Weights of a small mixture-of-experts language model, trained from scratch on English Wikipedia: vocabulary 8192, 4416 steps.
Below are experts of layer 3 (counted from 0) of a mixture-of-experts language model. Rows are named router (the router's row for the expert) and show model dimensions 0-127. Each number is 50 + 10 x the weight over its row's rms, rounded and kept within 0 to 99.
After each expert's rows: "gets" lists some tokens that make up at least twice as much of what it gets as of all text. This comes from a sample of Wikipedia text that the model never trained on. Tokens count by the router's weight.

# expert 47
router:50 56 41 52 55 66 48 52 60 45 67 50 57 49 46 34 42 44 58 52 46 52 62 38 60 54 45 59 59 41 67 47 47 64 48 31 41 62 45 56 38 48 34 42 39 54 42 52 47 54 61 63 60 54 51 47 42 49 44 39 53 54 37 63 37 42 62 51 66 49 49 43 64 42 56 48 64 35 51 46 61 45 69 45 45 55 51 53 38 44 58 56 56 53 61 74 39 74 52 44 42 41 44 56 49 48 44 44 19 51 44 43 49 46 53 53 45 47 64 51 55 33 45 64 39 58 58 58
gets: "s", "n", "e", "an", "a", "i"

# expert 80
router:58 48 59 48 58 68 57 51 36 45 54 38 55 51 43 42 48 73 49 44 32 42 55 37 52 44 48 58 51 48 54 75 49 53 47 48 40 67 53 76 53 64 53 23 44 40 48 64 46 36 41 51 74 65 41 63 42 53 40 40 60 34 44 51 36 23 43 38 49 44 59 47 45 35 29 49 53 54 47 47 60 61 36 67 42 52 47 43 46 59 46 61 64 52 54 65 53 43 69 45 43 36 46 64 35 53 50 51 47 56 62 39 50 56 49 57 53 58 51 42 71 53 67 57 50 53 41 51
gets: ")", "\"", "'", "}", " \"", "]"

# expert 34
router:44 54 51 52 63 54 49 49 61 46 47 50 51 41 46 53 60 45 45 26 41 62 50 45 47 47 46 57 56 46 56 62 61 58 48 23 34 55 57 54 61 37 50 39 37 39 33 57 56 47 38 58 44 46 28 53 32 55 47 55 51 41 48 44 40 55 54 29 68 51 36 52 48 49 33 64 63 49 49 36 52 42 73 51 54 86 60 59 51 68 54 54 49 46 52 49 42 44 69 58 48 44 44 44 34 48 41 50 47 56 64 56 54 37 42 52 56 50 62 27 48 46 61 48 64 79 39 60
gets: " of", " for", " two", " all", " three", " other"

# expert 86
router:54 65 56 34 58 58 54 53 50 39 45 60 44 37 43 43 32 49 58 39 57 47 77 33 59 40 45 51 65 67 76 47 52 58 48 45 39 51 39 63 52 45 42 28 42 43 38 52 55 52 67 60 67 53 36 59 40 56 46 33 56 43 52 64 36 54 44 30 52 36 60 51 45 53 46 55 65 61 48 54 62 37 65 55 61 53 53 54 44 55 57 50 55 41 58 63 65 59 74 42 47 50 37 54 36 39 32 44 40 40 55 63 41 33 52 62 49 47 65 63 45 48 51 49 42 55 44 63
gets: "s", "y", "t", "er", "e", "d"

# expert 91
router:54 49 48 42 53 51 65 47 48 46 61 60 20 42 46 44 32 47 45 41 47 45 58 55 52 54 46 52 55 66 88 57 66 46 58 40 48 48 52 47 34 55 46 53 39 52 43 66 36 47 51 55 63 57 36 36 53 68 48 60 49 45 50 61 46 46 32 48 49 39 52 63 44 53 43 60 66 50 49 48 55 51 44 37 46 61 37 51 32 71 71 69 61 40 45 70 43 53 58 53 48 34 60 48 57 43 54 49 37 40 56 73 50 53 27 51 37 52 64 54 64 55 59 69 46 55 53 54
gets: ",", " ,", " August", "—", " November", " County"

# expert 68
router:40 63 44 62 63 62 73 43 48 36 48 61 58 39 31 43 53 57 67 49 34 42 53 50 50 51 60 61 42 51 60 77 56 59 51 46 55 65 50 59 29 49 41 37 49 57 43 71 61 46 51 44 53 60 43 60 60 60 43 61 44 46 52 60 43 59 33 45 59 32 60 44 44 41 45 42 59 59 38 21 51 47 47 53 53 52 32 55 53 61 43 53 66 45 58 67 54 62 41 51 42 50 50 67 39 42 52 60 59 34 42 54 44 51 43 56 51 54 52 51 37 41 40 52 39 49 52 68
gets: " the", " a", " an", " The", " first", " this"

# expert 92
router:38 64 52 48 54 57 45 46 53 53 45 54 42 39 30 34 43 54 50 40 39 27 59 50 54 56 41 65 41 50 66 57 51 64 58 41 34 65 59 61 51 46 43 52 61 63 33 53 45 54 45 48 52 57 44 64 39 62 31 42 51 55 52 27 63 44 34 53 65 33 48 53 54 48 51 48 45 61 44 39 50 59 48 52 60 46 40 42 44 41 48 63 70 45 57 65 55 49 64 66 51 55 46 79 47 53 53 42 62 50 75 66 35 41 35 51 40 45 60 49 51 30 41 63 54 64 43 66
gets: " the", " that", " his", " which", " The", " their"

# expert 37
router:59 59 52 50 71 64 56 56 40 44 64 60 54 61 46 36 50 57 43 65 29 38 42 21 61 46 31 45 41 54 52 72 41 45 54 40 40 55 56 69 37 65 48 31 49 53 53 52 48 42 53 70 63 61 55 34 44 70 33 41 52 41 47 37 49 49 42 38 60 37 28 70 46 48 28 59 47 60 46 57 35 45 40 48 51 49 45 55 41 54 55 66 52 40 60 67 40 60 67 39 50 43 50 55 43 52 43 41 33 53 60 72 53 44 51 62 55 46 54 51 62 50 61 55 58 60 41 35
gets: ")", "  ", "}", "\"", "|", "]"

# expert 71
router:41 68 46 33 72 67 77 52 50 42 52 56 41 54 43 48 34 47 54 60 33 47 74 38 41 44 76 52 51 54 61 67 40 63 47 53 49 58 58 54 41 42 43 46 40 57 49 48 42 45 52 43 49 64 41 45 56 40 53 41 42 46 20 48 58 28 54 58 58 37 49 64 35 41 35 47 38 37 54 51 53 60 51 58 49 61 49 40 52 56 70 56 58 36 52 61 49 53 57 68 29 34 79 47 61 42 42 44 34 45 69 49 38 41 46 50 41 39 51 43 38 54 61 56 61 63 37 53
gets: "c", "  ", "de", " p", " ", "se"

# expert 41
router:52 61 48 46 60 54 79 43 54 42 47 56 53 54 34 36 39 44 57 37 33 43 64 26 63 53 40 53 45 54 51 51 44 47 54 38 50 66 60 63 45 52 51 51 21 38 41 61 47 55 47 59 58 63 60 56 47 56 56 43 37 48 42 54 44 59 43 42 80 37 47 53 54 36 24 68 46 57 56 57 56 54 57 34 54 33 46 55 49 44 58 53 56 52 50 64 35 61 56 40 44 52 43 56 46 62 30 41 50 30 40 50 50 50 57 66 59 40 53 52 75 49 56 56 53 51 33 56
gets: "|", "\n", "  ", "%", "\n ", " $"

# expert 57
router:44 67 56 43 47 51 57 45 44 50 45 45 32 55 20 40 23 43 40 52 62 47 58 45 45 43 45 49 48 35 61 68 69 38 35 39 46 65 51 55 42 51 45 48 40 71 52 52 54 44 75 52 73 55 42 46 63 44 35 49 41 48 47 43 29 46 49 42 54 48 62 44 33 32 49 69 49 72 43 56 39 47 49 54 26 53 41 58 36 52 58 54 71 38 49 71 23 47 48 35 46 49 54 52 40 49 45 48 46 42 58 57 23 40 44 61 52 38 55 44 50 50 48 61 58 54 44 63
gets: "\n", "-", "|", ":", " •", " information"

# expert 39
router:61 63 51 49 56 51 64 62 57 44 50 38 32 41 54 45 52 58 45 45 47 27 51 42 44 37 53 68 65 45 65 54 74 55 48 56 51 62 46 53 36 44 48 59 35 45 31 70 53 49 59 56 54 54 28 52 50 63 45 44 50 38 41 55 37 37 54 40 62 41 46 58 52 32 41 69 54 49 49 28 47 48 52 73 54 44 45 43 50 58 57 39 52 34 52 49 45 42 57 65 48 45 44 50 33 56 44 60 49 57 51 66 39 45 43 51 40 34 54 47 62 44 48 43 46 58 36 59
gets: "-", "\n", "|", "\n\n", " -", " un"

# expert 61
router:37 47 50 48 55 62 69 54 47 29 47 41 38 45 29 35 47 50 62 44 50 44 63 30 49 44 45 46 57 64 60 58 49 50 49 52 46 67 58 75 54 52 45 43 53 56 51 40 35 53 80 51 59 70 42 46 52 56 51 39 53 45 42 42 42 49 45 38 58 47 58 64 34 36 51 46 60 61 57 47 45 51 48 62 44 56 54 48 37 72 56 48 60 45 48 55 48 45 52 43 41 38 50 48 34 57 58 48 27 53 49 69 55 61 55 52 51 40 54 44 61 54 48 53 54 65 54 55
gets: "s", "ing", "es", "ed", "ion", "on"

# expert 67
router:47 62 39 29 49 42 55 65 67 44 59 43 37 55 44 46 37 48 52 65 50 45 60 38 41 44 52 56 45 55 70 50 71 59 41 50 51 61 54 63 46 46 24 39 52 52 50 60 49 42 67 53 58 53 52 45 59 59 32 40 69 50 45 59 36 36 65 42 51 31 54 52 54 55 46 59 35 40 45 50 46 39 46 52 53 61 58 71 52 56 58 52 59 40 39 70 45 41 50 39 31 65 45 65 47 47 42 58 43 43 46 52 48 45 37 41 45 49 47 46 60 51 58 52 47 63 50 64
gets: " (", "–", "/", "-", "19", "{"

# expert 76
router:36 61 61 36 55 54 56 58 52 50 47 57 45 44 37 40 34 53 55 45 40 26 46 32 41 59 45 60 51 53 60 68 65 75 39 53 44 57 40 41 56 52 42 47 37 50 51 66 52 55 55 47 64 65 35 63 50 43 53 40 58 45 47 45 41 54 54 39 44 47 49 67 37 44 33 63 54 46 47 46 46 48 54 54 50 50 48 65 38 56 56 55 60 48 56 62 34 48 41 49 28 45 49 40 51 64 31 46 30 50 66 41 41 45 49 46 49 51 52 60 57 42 58 63 42 54 40 61
gets: "n", "r", "l", "m", "i", "h"

# expert 20
router:49 55 51 30 65 48 63 66 55 40 56 65 64 39 42 39 42 64 52 47 40 55 52 28 53 52 43 54 48 61 62 54 52 42 48 49 42 60 50 48 58 53 36 44 29 44 26 64 45 58 52 42 52 55 56 43 53 64 39 48 50 54 56 46 47 37 63 44 56 31 51 43 41 36 43 68 61 60 49 38 58 50 38 40 35 69 38 47 47 53 47 57 63 45 69 56 30 38 48 51 22 66 44 64 48 51 41 47 51 32 62 66 43 44 27 55 31 49 60 28 42 40 48 51 53 80 42 72
gets: " and", ";", ".", "\n ", " while", " /"

# expert 63
router:44 48 63 30 54 47 51 58 63 67 45 52 44 49 47 32 36 45 55 48 47 29 69 35 42 36 48 63 48 57 65 45 61 54 43 59 51 61 66 55 44 63 40 52 53 38 64 43 40 27 54 63 48 61 51 57 61 46 46 58 54 37 48 47 50 54 48 26 41 49 59 41 36 65 42 53 50 57 42 48 59 37 57 45 38 58 47 51 34 59 60 60 60 47 52 51 45 46 55 63 44 40 54 54 48 63 55 50 44 44 44 45 42 72 41 55 56 42 44 38 50 41 63 44 61 65 27 56
gets: " (", " \"", "{", "(", " $", "\\"

# expert 26
router:54 67 51 34 48 59 52 62 55 37 62 56 33 47 59 30 18 44 47 44 55 43 54 56 63 39 44 52 46 54 60 64 62 71 48 37 45 51 56 51 49 46 37 53 36 41 34 61 43 55 53 42 52 48 33 55 47 61 52 59 68 48 62 64 46 49 54 39 45 50 54 66 61 36 45 73 54 49 47 50 57 50 50 42 30 50 67 52 48 56 60 68 57 38 50 68 51 55 57 68 33 51 69 49 54 42 43 45 39 56 56 69 25 59 30 56 32 45 81 54 63 55 72 62 47 61 46 51
gets: ",", " –", " -", " —", ":", " /"

# expert 6
router:56 53 73 37 72 56 66 44 49 44 60 47 44 37 37 36 53 52 52 59 39 51 46 54 60 43 33 42 59 60 75 53 52 45 52 56 59 71 48 65 55 51 44 42 55 58 62 55 47 51 63 38 59 66 39 58 41 50 50 53 50 30 46 55 37 41 38 43 52 41 57 70 67 51 44 53 52 44 56 42 45 47 47 56 43 67 42 68 33 65 57 63 52 40 40 51 59 53 51 52 42 53 54 65 40 45 40 42 49 50 52 62 47 59 43 52 54 59 58 36 67 51 71 56 46 63 51 46
gets: "ing", "ed", "d", "s", "ment", "ation"

# expert 54
router:40 55 46 39 56 52 44 73 40 58 66 53 51 45 34 52 56 46 42 43 28 32 58 42 64 40 48 68 46 53 57 66 62 62 46 37 46 53 49 67 39 51 46 52 41 57 40 48 53 45 47 51 58 42 42 57 40 49 55 36 41 47 44 56 49 53 42 35 63 42 42 48 32 36 45 58 51 63 47 40 45 42 58 48 32 70 60 58 47 78 46 41 48 41 51 60 55 46 60 54 50 56 52 50 37 55 59 43 23 42 56 61 45 48 48 49 58 33 54 40 42 32 56 41 43 47 43 62
gets: " of", " for", " the", " at", " National", " member"

# expert 43
router:35 68 47 51 68 59 70 63 55 43 50 43 46 51 51 46 45 45 43 44 50 43 45 48 56 46 50 63 63 36 69 49 53 58 42 62 45 77 65 55 53 33 54 61 41 50 42 57 46 43 67 51 48 57 39 42 60 62 53 42 48 56 33 54 42 36 51 40 60 40 49 63 53 49 54 44 51 56 36 43 55 43 66 53 58 52 33 52 51 72 50 36 48 49 67 51 51 44 57 53 57 59 42 56 36 46 53 53 54 48 69 76 40 56 28 47 46 41 52 61 58 45 50 47 55 55 41 78
gets: "-", " two", " first", "–", " one", "er"

# expert 14
router:41 61 69 26 53 59 58 58 61 52 31 50 45 22 52 51 44 58 70 48 45 50 65 52 51 51 33 49 53 58 50 61 65 49 53 44 51 54 56 53 43 61 31 64 47 36 27 57 49 43 58 47 62 44 53 48 47 69 44 33 50 45 47 48 53 38 34 42 46 42 53 56 46 23 52 52 53 50 38 43 57 44 53 53 29 54 56 44 31 55 55 68 48 40 61 66 39 38 45 51 48 51 57 52 44 58 37 56 62 55 58 59 30 52 37 66 56 46 55 39 51 36 59 54 51 62 43 48
gets: ":", ";", " |", " –", " -", " /"

# expert 27
router:42 43 45 35 41 59 47 51 63 51 58 48 35 30 29 38 56 56 47 23 48 48 42 46 65 41 35 49 52 59 63 49 53 47 32 45 42 56 52 62 51 53 57 22 40 47 56 61 31 46 53 52 60 48 38 63 55 57 39 44 42 62 46 47 38 45 50 56 52 62 51 45 49 51 30 57 61 73 63 31 57 45 61 41 44 59 60 56 23 47 68 52 46 38 58 41 36 51 52 46 39 57 54 52 40 39 49 52 48 57 53 53 26 61 40 56 43 39 50 44 42 38 52 55 76 57 43 65
gets: " for", " with", " on", " at", " from", " in"